From a checkpoint of a small mixture-of-experts model trained on Wikipedia: a variant of SOAP for the experts.
Below are experts of layer 5 (counted from 0) of a mixture-of-experts language model. Rows are named router (the router's row for the expert), gate (a neuron's input weights, with its number), up (a neuron's input weights, with its number) and show model dimensions 0-111. Each number is 128 + 32 x the weight over its row's rms, rounded and kept within 0 to 255.
Before each expert's rows: "gets" lists some tokens that make up at least twice as much of what it gets as of all text. This comes from a sample of Wikipedia text that the model never trained on. Tokens count by the router's weight.

# expert 2
gets: "s", " people", "ism", "es", " music", "ers"
router [100 122 130 105 138 103 165 135 138 118 157  84 178 172 123 136 114 141 112 125 188 107 144 193 124 117 133 129 124 138 215 151 151 140 126 154 130 144 134 130 128 124  85  99 162 119 170 134  99 125 136 120 114 193 100 113 124 153 138 152 106 159 102  87  75 138 134  94 169  85 134 116 150  97 170 152  99 152 100  88  88  79  74 129  97 107 152 121 125 119  95 109 119 150 108 162 127 167  62  72 142 101 142 135 147 124  18 153 146 183  72 132]
gate0 [248 165 177 169  67  91 149 191 136 142 165  98 130 160 151 134 137 106 120 149 199 126 147 121  91  88  60 110  94 150 165  98 142  83 166 176 114 118 164 101 188 127 100 147 114 123 119  56 149  92 108 170  88 128  57  97  61 117 130 140 144 132 104 135 126 102  79 111 115  55 200 159 123 108 151  95 120 119 108 107 174  86  98 181 108  85 162 150 175 124 150 124 145 157 142 106 158 103 140 131 108 119 150 129 111 125 132 102 113 187  99 120]
up0 [106 108  57  97 157 150 142 112 125 198 110 139 141 103 156 135 113 150 160 133  84 155 125 150 145  96 161 187 111  96  43 170  82 117  90 166 116 130 104 147  89  62 149  96 169 114  99 174  81 134 140 128 145 106 167 127 157  89  93 123 136 181 172 151 154 148 162 135 147 168  58 117 149 116  77 136 158 133 212 115 127 103 101 134 115 183 154 131  95  88 133 167 161 104 133 124  90 159  58 172 136 133 123 146 130 137  93 109  86 127 184 110]
gate1 [103 196  90 104  77 100 140  62  95 151  82  88 192  85 113 147 175 124 108 179  94 111 177 161 126 100 134 115 119  79 119 100 173 169 114 193 117 149 136 146  90 101  65 126 166 146 120 122 109  79 100 108  93 161 126  81 155 109 143 152 131 121 150  86 131 115 167  93 132  61 168 105 141 126 134 183 106 138  91 149  97 165 121 165 136 172 154 102 118 136 162 136 136 154 102 130 113 207  91 135 160 114 144 131 117 196  93 120 151 173 144 140]
up1 [182  92 132 140  79 121 142 143 161 165 127 147  84 150 161 164  95 159 167 143  81 105 138 181  80 119 165  96 102  68 164 111 121 186 104  85 165 155 145 149 116 101 164  91 102 119  96  77 114 112 155  90 122 128 165 154 136  82 130 131 157 115 105 121 171 177  84 162 110 162 142  94 132 107 136 144 119 138 186 160 168 134 144 152 100 123 122 156 123 133 100  90 140  72  78 137  86 114  94  88 121 137 165 147  84  76 144  96 121 112 153 108]
gate2 [ 99 100 231  69 161 139 127 166 118  95 171 158  98 127  89 180 131 109 146 127 120 112 118 128 128 135 107 117 121 149 141 136  96 116  93 169 140 128  99 141  69 169 121 118  62  99 113 124 107 150 130 181  93 141 149 110 162 136 158 125 129  36 129 153  75 114 165 102 117  78 120 112 159 125 115 146 156  88  93 160  89 189 126 108  94  97  99  96 115 161 126 189  85  84 116 154 175  71  63  91  71 129 151 124  95  93 110 132 135 116  84 148]
up2 [ 97 143 135 129 100 194 120 137 162 163 111 135 106 107 103 153 101 152 119  91 112 110 143 144 146 216  92 208 119  87 166 121 143 120 143 125 156  83 180  90 149 118  70 128  81  70 173 176 127 111  99 132 141 110 156  67 114 111 134 146 140  89  97 127  98  90 125 152  87  74  98 136 182 133  91 171 118 124  90 175  80 123 180 174 154 115 114 159 133 147 123 112 112 140  83 153 138 143 114  91  42 122 171 133 145 137 126 120 127 148 139 118]
gate3 [125 170  96 198 139 117 127  98 122 126 104 105 109 128 170 172 169 180 133 100 155 102 160 153 128 127 141  68 100  45 154 123 149 118 152 127 205 142 147 146 106 121  92 177 126  85 103 113 159 201  84 128  93 122 122  82 151 123 175 142 135 107 172 143  91 126  62  89 125 102 197 133 130 146 149 216 141 117 134 195 137  99 133 167 140 148 194 141 121 108 176 179 122 141 161  92  73  74 125  75 175 105  94 130  97  92  69 123  96 149  60 148]
up3 [132 121  78 152 191 149 139 158 169 100 117 107  77 173 126  98  60 109 103 150  87 138 113  99 182 140 149 166 152 130 161 171 142 160 184  95 144 157 117  76 103 163 100 142 123 145 114 133 155  88 211 171 204 124 138 138 158 125 137  95 176 208 104 150 117  82 167 125 138 148 103  92 162 122 166 148  97 109 157 107 143  96 154 150 170 136 128  88  98 135  64 120 199 108 132 110 127 162 142 144 127 158 138 100 166 124 162  66  83 152 141  78]
gate4 [169 101 144 169 167 180 125  98  50 128 105 161 148 125 117 134 110 118 137 162 122 114 109  84 124 140 100 171 149 127 140  65 152 101 177 144  57 133  99 100 137 113 125 127 127 155  93 133 106  72  76  73 146 134 141 112 128 118 107 161 160 136  98 136 126 164 147 126  96  51 167 117 154 117 164  91  97 179 116 128 138 118 168 188  74 129 107 114 160 108 136 115  83 165 107  91 112 146 136 166 153 121 152 100  92 139 154 173 122 201 115 145]
up4 [159  86 164  52 161 109 132 172 178  56 135 108 121 116 174 101 171 134  70 104  88 112 134  81 137 130  80 136 150 111 111 151  94 159 158 118 112  95 121 216 152 111 101  99 142 113 145 148 148 163 176 141 130 189 101  94 158 114 124 155  93 149 158 136 117 114 137  66 170 184  75 146  98 152  97 167 132 117 108 133 149 104 107 187 152 161 102 117 105 100  78 105 146 101 205 160 141  51 159  89 122 136 128  85 125  90 124 141 119 102 141 107]
gate5 [171 125  92 107 112 203 126 179 177 164 132 115 197 141 170 109  94  89 138 137  91 125 147 112 125 117 134 137 133 129 153 107 105  89 106  88 174 155 171 116 105  92 143 112 100 117 172 145 182  86  50 108 202 163 123 122 104 133 129 117 154 102 146 102 136 200 129 122 118 173 138 143  44 105 185 104 130 146 110 171 143  47  98 116  93 129 178 108 195 115 118 129 139  96 108 142 122  90  81 161 137 135 153 113 115 103 152 131 143 129 129 182]
up5 [ 79  84 160 140 148 130 161 160 164 111  83 133 139 137 149 144 147  78 130 147 136 129  98 100  89 104 138  90 115 114 107 119 144 150 204 166  99 117 119 159 149 124  93 104 138  85 134  82 111 118  80 172  81  97 150 107 111 115 144 120 137 112 112 136 109  77 170 110  90 157 195 130 153 145 134 105 139 151 133  93 141 155 176 112 134 174 103 151 163 158 114  86 124  36 149  97 147 183 101  83 153 126 149 185 168 151 123  59 139 114 174  83]
gate6 [ 92 114 135  85 137  93 207 133  80 101 191  91 141 121 133 156 140 114 138 114 169 154  96  96 153 124 127 104  96 148  89 137  85 121 125 127 117 106 139 125 126 163 134 136 189 149 194 151 105 168 150 137 142 132  78 141 140 148 178  82 176  94 165 101  86  76  99 121 159 141 118 123 146 152 150 137 122  87 144 108 109 140 145 211 142 131 129 108 131 131 111 156 182 117  59  93 151 131 138  88  85 141 162 128 173 195 117 126 164  75  91 131]
up6 [104 104 134 124 101  82 121 109 113 161 119  82 117 112 128 118 141 111 131  57 138 114 146 158 103 114 142  82  82 146 105 148 108 100 187 167 110 120 149 159 102 141 144 127 198 102 182 175 124 123 154 166 134  85 157 105 107  79 125 122 101 134 101 135 147 141 128 139  77 115 125 104 122 123 100 163 128  68 184 108 163 148 124 195 186 194 141 144 188  81  89 118 155 116 122 127 155 137 155 148  85 136  89  93 127 102 111  94 109 109  88 154]
gate7 [203  91 118 115  86  99 115 255 171 115 140  97 132 123 127 147 140 123 126 146 128 139  74 148 127  77 128 154 170 160 199 190  36 125 112 151 117 158 160 166 103  77 139 163 134 108 103 146 100 149  84 188 138 149 102 113 107 121 136  65  98 113 112 150 166 141 143 114 146 105 137 172 102 143 157 106 117 108 140 101 115 124 122 135  87 148 138 134 113 146 101  92 108  64 123 158 180 187 118  58 113  91 135 121 160 117  89 136 151 133 154 118]
up7 [100 154 131 153 117 125 128 151  72 123 144 154 135 182 113 164 125 111 124 130 142 142 145  55 186  82  51 128 112  83 104 106 137 147 166  99 114  95 134  63 129 104 137  70 164 134 197 134 136 109 144  77  65 165 150 163 126 151 157 181 150 189 133 148 117 127 109 136 123 152  96 105 114 160 175 169  68 176 105  87 167 158 157 115 149 101 123 113 161 116 130 127 134 128 130 121 131  48 154 117 133 146  77 114 117 104 153  67 148  76  85  54]
gate8 [ 92 139  92 139 116 138  99 124 204 136 120 126 142 117 104  92  91 157 161 172 121 155  82 142  92 100  92 136 137 157 148  66 143 166 150 103 172 153  89  68 107 132  93  75 138 163  64  80 102 113  74  92 148 142  99 143 129 170 128  78  97 135 156 153 175 152 145 122 135 125 105  76 133 109 109  99 115 137 117  96  63  73 105 161 159 155 111 101 136 106  63 156 173  99 117 113 122 149  96 113 158 122 138 160 156 113 132 117 142 129  72 108]
up8 [ 61 117 136 155 116  90 140 143  97 106  73 112 163 175 160 157 120 157 136 114 115 155 105 165 131  59 107  83 154 143 105 102  97 149  91 174 148 154 166 164 132 116  94  96 174 147  97 112  77  88 159  78 132 201  76 158 118 145  62 144  83 160 149 151 152  98 111  90 124 166  94 115 154 150 132  60 153  88 127  97  83 101 104 116 111 173 151 129 131 126 122 169 126 132 150 103 129 153  44 134 125 118 129 106 125 182 130 125 123 110  33  89]
gate9 [130 126 179  80 107 186  81 108 166 179 143 105 149 179 146 102 158 120 129 156 119 113  75 104  60 102  62 142 139 100 163 137 104 165  98 124 101  97 109 163 172  94 168 140  97 117  99 115 134 128 123 118 145  84  94 184 119  88 107  91 133 121 127 160  88 119 127 177 178 104  65 155 114 166 147 114 128  76 146 123  89 173 135 133 152 127 109 122 100  83 125 101 105 149 110 180 146 120 107 170 178  99  96 140 127 112 101 182 152 147 127  74]
up9 [109 161 122  99 115 125 134 144  86 129  65 102 196 116 104 170 140  93 182 143 101  95 129 124 158  99 147 166 124 169 192 128 160 100 149  69 167 148 126 112  97  76 142 136 125 173 130 127 167  84 100 150  82 161 132 126 174 115 150 138 152 185 198 129 150 126 104 125 108 150 124 132  71 197 141 150  91 160 118 126 171 128 171 164  86 132 125  74 113 173 173 184 137 112 138 134 117 124 111 154  82 163 135 161 115 145  99 171 119 122  96 151]

# expert 7
gets: "|", " University", " School", " team", " film", " League"
router [115 142 105 114 137 120 125 120 150 115  87 121 201  91 136 111  54 137 133 174 163 101 126 106 133 145 126 117 186 140 171 110 131 120 132 124 135 171  96  97 128 149 115 140 126 128 142 157 167  76  65 128 144 176 172 159 133 153 118 139  81 125  61  80 143 130 115 155 161 136 142 151 153 118 187 134 112 196 130 135  58 115 150  90  91 142 121 124 134  86 138  89  55 129 147  89 100 175 100 166 152  93 108 171  63 184 167 123 141 188 107 120]
gate0 [187  80 186  69  76 145  89 157 161 186  98 128 104 168  70 123  83 137 175 156 168 149 150 150 153 102 114 134 129 146 131  84 125 125 137 121 110 112 135  86 103 132 112 164 110 169 167 139  95 112 118 110 155 129 130 141 111 194 147 151 121 119  81 106 129 148 205 148 114 108  60 126 112 171 165 166  78 178  69  91 109 115 100  54 161 143  74 134  86 156 158 106 103 126  92 170 144 138 116 134  97 143  92 165  89 190 147 121 143 128 131 135]
up0 [195 178 139 133 158 139 146 118 136  97 162 171 111 106 108  48 108 159 129 128 142  57 123 135 140 103 129 136 127 134 113 136 136 142 139  56 106 113  64  93  96 139  88 235 107 123 121 147 124 134  94 116 124 174 101 154 112 154 114 138 104 140  85 121 133 155 171 128 119 143 149 102 115 137  93 103 126 146 148 193 113 154 153 129 219 167 138  68  87 130 122 172 117 148 106 109 147 158 147 120  96 128 115 103  98 102 180 118 116 113  64 155]
gate1 [158 225 137 125 124 136  83 128 154 133 178  91 122 175 113  86 150 148 181 152 114 162 169 128 117 178 134  76  78 182 128 113 148 130 177 108 146 148  90 104 120 172 102 117 165 162 148 130 129  85  61 177 141 151  92 125  93 160  96 141  93 146 109 157  98 187 123 151 150 102 156  99  94  69 140 105 150 165 139 133 139  94 122  99 120 113  91 136  98 154 159  82 155 122 177 119 109 115 111 157 130 108  92 141 156  85  62  40 121 176 115 139]
up1 [138 104 131 162  85 117 115 148  97 105 172 130 149  98 177 160 131 158 111 126 110 147 138 139 127 107  94 104 142 107 113 100 107 193  71 113 122 110 140 150 157 183 179 111 192 141 181 143 167 199 155 174 141 111 115 121 176 152 111 120 154  96 176 117 118 128 165 108 159 144 165 155 112 136 138  98 136  98 142 154 157 111  93 155 128 127 140 114 122 115 174 176 131 159 150 124 122  32  73  91 164 160  72 124 148 241  54 118 110 127 169 177]
gate2 [110 171 207 170 130 111 181  83 181 123 170 122  65 113 144 119 135  93 119 141 157 137  97  89 178 151  65 101 161 128 143  74  78 107 148 117  99 134  94 130 125 162 166 111 130 114  90 127 155 148  53 136 143  85 176 163 117 114 157 131  67 140 122  98  98 109 143 108 159 164  97 179 101  94 157 114  91 117 111 158 140 146 169  63 125 116 115 149  76 145  95 111  90 127 137 157 109 163 143 182 144 167 164 107 154  89 127  42 169 102 147 150]
up2 [120 143 152 216 189 103 141 124 134 143 153 156 117  92 176 133 108  97 173 141 199  92 143 123 126 144 141 118  78 112 157 118  43 155 154 129 118 144  85 136 136 117 147 105 141 116 111 131 113 139  73 155 177 100 167 120 137 145 149 114 125 123 142 176 134 120 159 150 162 166 115 109 168 121  88 159 142 136  98 119 132 126 123  79 111 108  95 135 143 144  82 124 137 161 186 128 125 137 123 161 128  73 145 130 166 118 120 132 125 137 118  63]
gate3 [157  79 129 172 112 199 137 131  89 143  96 111 119  71 105 173 119 114 163 163 113 145 152 134 125  78 161  90 198 127 155  68 153  64 128 112 101 138 120 105  98 171 135 109 130 108 174 122  77  81 124 112 114 134 164 160 116 186 111 128 113 122 101  98 113 113 177 150 122 126  69 175  91 143  77 122 117 125 132  91  43 164 160 175 185 136 107  92 169 113 104 115  91 175 135 103 136 156 123 169 128 125  86 169 114 104 207 133 152 102 111 170]
up3 [139 186 105  96 117 117 138 125 176 111 136 123 147 178 124  94 109 150  64 122 104 102  85 106 112 128 107 129 141 128 139 118 175 179 127  98 165 143 188 149 129 103 195 101 118 172 130 122 131 169 157 121 134 211 107 156 137  86 162 110 160 147 147 151 112 122  91 141 110 115 110 148 160 126 163 115 116 119 175 140 186  73 120  83 142 163 110 134 100 124 121 169  81  71  91 149  76  99 137  85 123 129 175 117 174 157 125 119  76  83 153 149]
gate4 [ 78 109 118 113 255 149 126 156  93 102  90 152 139  93 163 112 137 131  99 165  83 144 187 119  99 135 149 104 154 119 129 144 101  97 141 103 135 140 151 134  71  87 151 113 100 113 121 100 138 135 118 118  41 188 153 141 110 177 136 174 154 135 149  72 141 150  87 148 138 119  80 124 105 165 144 141  92 137  82 173 155 123 138 144 120 111 149 101 117 133 105 172 122 129 176 166 180 116 127 126 122 123 112 112 112 134 109 129  95 131  90  95]
up4 [143 150 167  88 174 128 127 110 164 156 154 163 129 105 107 119 140  69 107  79 137  90 108 171 131 100 129 137 137 164  89 109 136  77 158 142 151 112  76  77 146 151  84  98 126 145 134  89 102 105 133 131 167 132 107  70 209 114 153  92 122 162  89 123 182  91 130  43 160 100 160 159 178  92 172 133 131 143 136  93 106 112 134 104 139 148 114  84 186 166 131 146  81 169 103 146  80  82 130  84 112 135 133 135 152 101 117 145 112 127 167 136]
gate5 [146  84 150 150 136 237 114 159  98 133  97 135 118 179 119 113 124 140 111 161  77 140 100 163 145 114 119  85  94 123 191 139 104 158 131 114 131 119 165 118 179 127 128 159 145  59 149 184 135 124 114 148 120 164 128 141  72 100 184 115 143 158 150  78 144  74 147 148 169 165  90 129 105 133 165  91 129 161  98 177 139 145  65 134 135  89 105 141 141  84 135 112 141 130 178 109 174  90 131 121  71 190 153  78 132 110 148  73  83 102 145 135]
up5 [111 200  74 123 126 142 168  59 170 101  98 116 122 138 110 156  66  93  99  89 147 151 105 144 181 146 133 111  41 166  74 171 105 135 110 109 140 178 171 135 124 168 117 146 124 181  58 151 129 135 107 107 116 174  87  88  93 140  98 136 147  61  83 140 113  85 110 104 168 158  85 114 166 101 154 118 113 161 167 126 175  67 160 146 179 137 132 122 127 163 166 125  80 128 152  95 100 113 102 140 119 135 140 137 133 145  85  53  86 122 128 102]
gate6 [ 98 142 114 132 114 160 226 134 120 137 126 133 102  96 133 135 148 136 121 136 127 168  81  78 101  93 100 117 106 146 188 141 120 110 203  97 164  26 104 124 151 163 122 153 154 137 161 146 168 141  85 137 102 123 155 168 100 177  91  99 108 134  96 146  84  88 188 110 110 171 133  85  62  81  93 156 112 112 146 145 156 149 154 111 111 114 121  92 126 126 166 120 125 164 122  83 166  86 115  82 167 144 123 178  99 223 149 168 141  81 122 128]
up6 [145  73 123 111 109 144 135 152 135 150 169 117 134 113  74 134 119  96 140 114 107 146 146 104 147  79  93 161 136 123 152 134 139 145 140 100 121 203 119 146 145 143  86 101 128 105 202 138  87 148 141 225 128 134 170 188  71 106 153  76 107 114 120  98 102 122 100 107 142 104 136 183 174  78 116  82 134 111 107 138 115  87 114 164 120 112 126 132  83 155 154 159 155 115 104 148 112 213 132 109 138 111 146 126  99 188 118 153 139 100 141 175]
gate7 [109 108  98 163 193  71  68 228 101 124 133  78 159 118  70 123 121 114 113 110 180 115 156 111 123 152 137 140 139 135 187 100 148 130 188 110  92 149 125  91  81 120 161 103 141 143  91 180 132 100 101 125 126 170 134 152 144 112  91 150 138 174 103  94 132 201 177  98 145 143  85 110 155 185  99 165 113 103 164 124  62 186 123 195 108 157 110 120 145  89 107 115 129  93 126 135 114 172 112 140 172 151 143 100 132  87 151  48 152  94  77 104]
up7 [137 111 140 168 128  85 151 161 143 205 192 113 145 169 102 159 175 145 129 166 151  42  48 113 142 191  84 120 144 172 149 112  79 141 107 129 100 110 163 176 151 119  90 107  71 114  87 137  91  89  85 160  95 105 105 160 160 142 146 114 135 118 131  90  86 139 185 124 112  83 122 113 126 103 136 107 173 149  97 137 138 161 138  89 125 111 132 121 162 128 134 162 112 210 160 163 176 165 127 185 154 109 103 148 101 142  73 165 114 115 202  95]
gate8 [ 72 130 143 125 176  93  54  97 180 168 152 127 158 156 142 124 115 163 130 203  62 120  69 129 163  92 124 162 128 124 129 141 108 150 142 184 162 116 139 160  94 189 138 166 109 154 103  81 120  95 103  99  92 102 144 164 108 127 119 104 112  85 181  95 132 148 152 143 124  80 105 128 170  98 100  98 154  61 199 117 114  95 142 165 106 165 132 135 129  80 142 181 110 171 116 178  90 134 118 157 117 129  32 141 120 162 125 114 135 153 225 130]
up8 [142 162 110 100 118 169 119 111 199 129 111 173 168 148 189 134 110 117 114 145 166 138  99  96 159 106  99  93 103 205 137  66 138 163 143 142 109  79  35 162 104 166 107 197  87 163 183  95 120 158 133  94  90 157 103 143 160 172  84 159 122 113  89 140 122 107 180 163  83 161 134 161 153 102 108 189  88  54 138 104 131  86 116 126 146 112 105 110 123 190 110 168  54 115 110 119 110 128 142 120 122  78 103 147 147 110 167 110 147 134 164  93]
gate9 [ 96 106 118 136 147 113 134  71 152 214 169  79 107 163 155 160 148 117  99 167 129 102  91 135 143 105 136 184 157 107 152 157 129 156 195 161 114 135 207 120 133 107  69 136 143  96 104 118  94  83 136 120 114 111 163 113 196 150 107  85 181 133 109  89 130 115  98 149 124  99 153 119 121 126 119 114  77 139 134 158 145 166 116 196 112 130 137 140 138  99  70 108 115 115 123 118 170 105 139 108 108 222 179 143 191  64 133 132 126 111 154 131]
up9 [128 136 109 106 108 158 162  83 134 112 162 109 158 134 115 104 123 112 146 141 160 125 190 131 126 136 127 203 122  85 158 140 122 124 113 116 121 144 153 133 113 168 111 151 116 136 151 154 134 170 144 106 164 181  94 132 141 130 149 114 139 163 137 144 148 109 138  83 133  78 131 157  93 145 143 201 104 164 132 112 190  98  82  78 193 132 122 101 107 102 137 103 164  24 127 115 103  85 157 156  46 121 104  87 123 120 122 160 125 116 111 147]

# expert 15
gets: " was", " is", "ed", "ing", " were", " are"
router [137 124 104  71 134 108 118 115  79 132 157 125 145 132 215 142  91  98 158  72 123 145 124 136 151 119 114 113 131 127 136 150  60  77 165 165 109 142 165 127 132  87 167 111 131 159 146 199 119 156 116 137 157 154 119 187 143 127 185 163 117 146 135 118  79 137 129 169 126  59 158 124 139 138 104 143 150 116 123 157 133  92  82 130 113  88 157 159  87 162  72 176  98 170 160 118 124 127 168 130  65 107 152 112 153 136 136 167 171 128 129 102]
gate0 [200 105  84 151 140 108 165 154  95 127 110  87 165 122 151 136 133 110 160 141 130  78  81 195  84 118  87 111 183 196 101  78 156 107 165 105  83 112 194 127 147 150 162 137 192 124 144 124  91 151 123 112 152 144  82 106 133 131 134 136 116 130 116 121 130  94 133 127 139 113 133 139 150 149 106 100 159 155 163  98 106  79 125  89 111  82 137 162 166  86 131  99 155  91 142 175 144 107  41  83  80 100 116 111 145 106 179 179  85 119  65 153]
up0 [115 132 138 156 150 119 116 161 141 125  83 159 120 135 147 152 123 127  98  85 126 175 136  98 152 184 132 150 108 106 121 157 138 144 131 135  81 166 158 103 143 110 129 112  89 142 121 106 184 102 127 113 115  41 126 136  85 102 117 133 134 118 149 135 168 198 125  82 123 127 185  97  72 159 176 107  98 143  69 172 144 172  85 121 157 189 134  72 125 126 115 139 101 127 120 121 106 115 195 195 166 122 122 160  55 128  69 126 155 107 140  80]
gate1 [170 157 141  88  94 133 153 150 119  81 101 157 185 136 122 106 175 156 108  98 122  97 131 145 144 114 110  88  98 179 139 100 114 143  89  83 161 144  86 165 148 128 123 100 101 102 182 148 144 123 128  89 166 149 160 117 135  40 114  86 188 118 107  69 117  91  89 116 110 122 118  96  98 171 128 112 181 140  91 115 121 119 151  78 129 101 115 116 101 173 140 155 217 126 183 112 133 150 110 142 104 134 112 138 139 122 117 132 174 177 165  99]
up1 [ 62 180 115 110 143  93 131 127 156 134 146 162 113 212 165 104 155 140 145 158 206 128 160  98  81 159 171 156 129 120 152 167 131 128 118 141 101 150 155 143 154 145  73 158 112 194  82  93 114 117 116 108 103 163  84 144 114 128 120 107 116 155 160 130 108 132 156 146 116 124 135 122 135  90 146 160 105 116 119 107 126 124 120 159  75 170  66 178 137  82 122 127  46 144 157  59 159 124 121 108 140 148  99  85  59 134 168 177 150 145  59 108]
gate2 [124 167 202 163 127 141 121 165 135 109 150 118 106  95 100 151  84 171 101  77 126 115  84 188 155 108 170 158 123 100 155  73 138 144 100 154 127 134 133  83  79 147 154 174 115 117 105 157 105 149 134 124 106  99 160 178 158 114 151 186 108 113 147 105 133  80 122 125 141  54 128  85 140 179  80  97 130 175  93 163 177 102 170 112  48 119 174 103 190 143 149 139 135 183 144 141 155 160  97 133 102 151 155  73 130 125 127 203 192 109 118 138]
up2 [ 90 174 133 144 129 150 161  96 143 158 178 171 164 112 165  89 147 139 126 142 177 152 106 116 190 140 110 193  71 153  99 221 167  88 125  84 126 133  71 184 116 119 139 124 109 116  94 137 165 128 116 128 111 156 145 126 134 113 146 175 105 146 128 118 125  95 197 141 169 145 169 110 136 109 187 141 169 114 101 125 171 118 186 128  82 137 197 117  96 164  81 126  70 137 189 120 182 130 140 174 117 109  85 134 126 106  71  84 158 124 109  72]
gate3 [108 159 111 248 138 118  95 145 150  94  79 132 150 142 113 187 117 166 157  90 151 136 146 145 104  89 135 117 135 164 182  89 130 150 161  97 100 164 147  88 113  87 141 120  96 171 136  99  95 135 164 154 134 168  91  91  64 155 100 140 129 102 117 126 179 142  63 135 103 102 158 149  74 133 103  98 144  93 134 141  86 135 176 112 167 107  78 100 130 149 127 103 103 162 174 121 119 120 207 132 162  96 103 146 102  86 120 126 134 117 138  50]
up3 [113 117 184 154 111 125 123 139 143 154 230 109 156 190 115  96 113  89 138 144  93 119 119 129 154 134 118 133 132  79 107 156  58 131 141 123 102 140  98 113 124 145  89 152 147  82 122 190 133 111 110 104 159  58 138 137 148 140 164 178  95 156 103 117 115 173 179 125 164 169 103  98 168 123 128 182 132 127  77 152 143 151 120 157 130 133 141 142 169  82 122 139 164  77 111 172 144 111  52 107 119 131 126  80 109 159 141  73 122 108 137 172]
gate4 [127 105 160 148 196 128 123  81 127 100 189 119 150 114 101 102 143  87 148  86 104  98  99 111 149 149 137 188  66 140 100  93 153  87 181 173 119 106 171 159 182 106 103  92  81 181 130 144 101 122  73 164 154 120 107 125  77 130 119 147 168 203 103 116 122 149 175  86 121  82 122  95 193 116 191 147 170 100  84 213 176  54 145 108  88 182 151 131 126 100 107 125  55  75 146 126 157 144 155 153 154 136 108 131 164 150  75 117  84 145 123  94]
up4 [107 154 146 153 142 144 121 115 102 137 123 127 118 134 122  68  94 117 169 102 122  83  89 109 127 128 131 108 104 123  46 143 127 124 177 112 144 126 187 128 122 107 108 126 108 115  62 186 101 163  95 101 113 119 106 130 159 145 153 150 128 182 149  99 103  50 158 108 100 159  98 155 143 123 149 121 123  80 110 183 185  90 168 161 133  75 137 160 103 147 101 114  95 116 113 152 191 132 108  68 129 120 138  94 132 134 101  94 121  95 133  90]
gate5 [ 67 147 143  23 127 239 146 131 157 127  94 146  70 126 160 156 102 128 146 150 139 164 138 146 118 141 116 159  94 112  96 125  92 101 123  92 144 175 132  87 104 141  69 105 154 111 123 165 172 124 145 106 126 161 122 148 148 113 165 149 114  84 125 104  83  94 200  81 169 141 118 124 136 113 100 148 158  96 171 170 185 186 118 117 164 169 123 182  26 110 128  54  91 100 119  86  94 140 137 137 119  84 155  91 137 180 111 142 105 156 100 168]
up5 [ 71 163 109  82  97 127 132 118 116 120  64 130  63 115 126 162 128 124 141 195 106 132  93 130 103 149 125 116  40 109 110 108  86  88 106 115 178 154  76 145 103 106 108 161 159  84 113 138 189 128 140 153 145 179 129 157 146 112 109 144 105 131 113 130 111 142 192 151 100 131 137 133 102  86 104 116 122  98 103 134 134 191 126 153 129 134 117 132 110  76 125 134  89 119 104 116 135 135 125 146 121 132 125 123 154 154 124 148 156 146  99 168]
gate6 [131 141 167 177 101 142 183 107 213  82 129  57 118 120  66 103 103 119  95 130 117 100 145 100 120 112 126 125 118  70 125 183 141 125 121 135 139 105 107 114 105 139 122  84 131 107 162 137 124 111  93 144 113 146  79 112 136 118  70 146  77 108 136 120 117 157 181 153 102  86  44 160 114 128 138 224 128 143 119 132 151 103 129  72  90 108  88 134 143  97 117  86 146 120 131 114 159 137 104 124 120 133 146 112 159 152  98 131 131 128  73 128]
up6 [159 121 177 153 170 119 146 170 166 104 138 136 155  82 108 130 141 130 113 115  92 140 126  90  98 125 151 131 144 123 181 124 113 130  90 119 186 158  67  94 121  90  86 109 179 102 172 113 115 128 157 152 112 141 174 108  85 146  71 106 151 155 131  97  91 145 143 153 181 124  34 135 153 119 178 200  92 104 174  86 105 138 117 139 185  97 173 133 110 104  85 110 121  58 140 138 176 144  62 148 158 107  69 118 150 120  91  82 130 107  47 156]
gate7 [ 74  97 152 113 118  98 124 244 132 104 164  74 183 117 125  84 114 144  96 120 122 195 107  85 128 126 124 117 173 153 191 139 161 121 116 126  62 195 162 185 101 138 149 120 133 147 168 110 128 145 141 157 127  80  79 182 110 122 125 148 160 178 129  99 138 149 127 100 128  92 123  92  79 140 111 177 178 115 120 119 145 142 110 102 122 159 125 125 170 160 135 156  76 120 139  93 118 143 143 108 138 117 164  89 176 154  94 209 105  97 120 119]
up7 [165  77 159 100  98 116 104 123  87 151 164 126 151  93 192 119 163 111  82 148  99  98 178 106 163 125 151 118 137  79  89 103 102 106 145 143 140  60 158 129 104  95  90 156 157 110 133 118 190  99 155 107 166 192 116 115 119 142 142 155 112 161  73 139 177 185 109 142 114 139  55 156  74 144 151  88 152 137 164 144 103 105 124 108  97  85 138 141  97 132 164  94  77 103 163  96 126 111 139 119 178 141 150 155 119 153 131 107 157  86  90 128]
gate8 [131 101 145 140 128 158  97 191 190 116  72 120 111  68  56 156 109  96 162 157 109 148 172 155  94 151  96 167 166 116 112 195 125 151 187 115 181 152 167 150 106 126 132 126 109 120  76 170 138 202 104 117 153 101 104 121 142 188 172 147 160 113 129 207  95 153 160 139  85 175 124 131 143 119 108 128 141 163 129 133 129 157 149 115 116 154 122  97 169 152 134 123  80 107  89 194 152 124 126 145 181 130 133 143 149 141 147 212 140 155  89 137]
up8 [136 104 146 162  95 184  96 122  97  88 127 147 148 144  94 150  84 138 116 103 128 130 128  71 156 122 184 170 186 139 150 147 166 128 151 150 153 114 118 128 113 127 104 103 137 160 136  78 143 157  94 169 144  87 149 129 132 184 200  80  85  92 122 135 128 144 111 110 149 137 165  85 174 132 109 199  81  92 132  90 139 169 147 162 135 200 169 130  92 108 129 131 157 131 130 145 158 116 115 156 104  99 131 126  84 152 162 147 103 148 109 132]
gate9 [ 77 194  75 152 148 152 152 105 138 168 131 125 142  94 131 148  95 142 124 128 113 149 115 152 189 149 128 104 117  57 128 120 147 118  62 187 132 100 128 150 147 145 162 157 122 132 119 143 155 128 139 178  91 176 136 171 113 124  90  78 124 137 119 142  99  99 125 169 100 115 160 102 139 115 151 153 176 140 138 138 127 105 189 119 175 121 118 146 115 127  77 166 160 132  93 180 111 101 120 108 130 177 158 120 130 109  90  56 159  86 185 133]
up9 [169 145 132 111  60 150 111 130 147 116  84 150 130 111 132  83 192 100 186 170 130 103 143 119  84 128 143 147 123 162 167 113 142 131 128 135 103 187 113  91 137 162  81 139 146 103 121 146 106 143  88 142  97  79 110 118 174 148 101 159 114 177 164 121 150 193 134  93 123 144 114 111 123 100 132  82  83 135 159  95 104  84 121 195 156 117 101 140 125 118 100  44 133 143  89 195 153 123 154 107 135 102  86 143 114 111 163 156 162 181  70 122]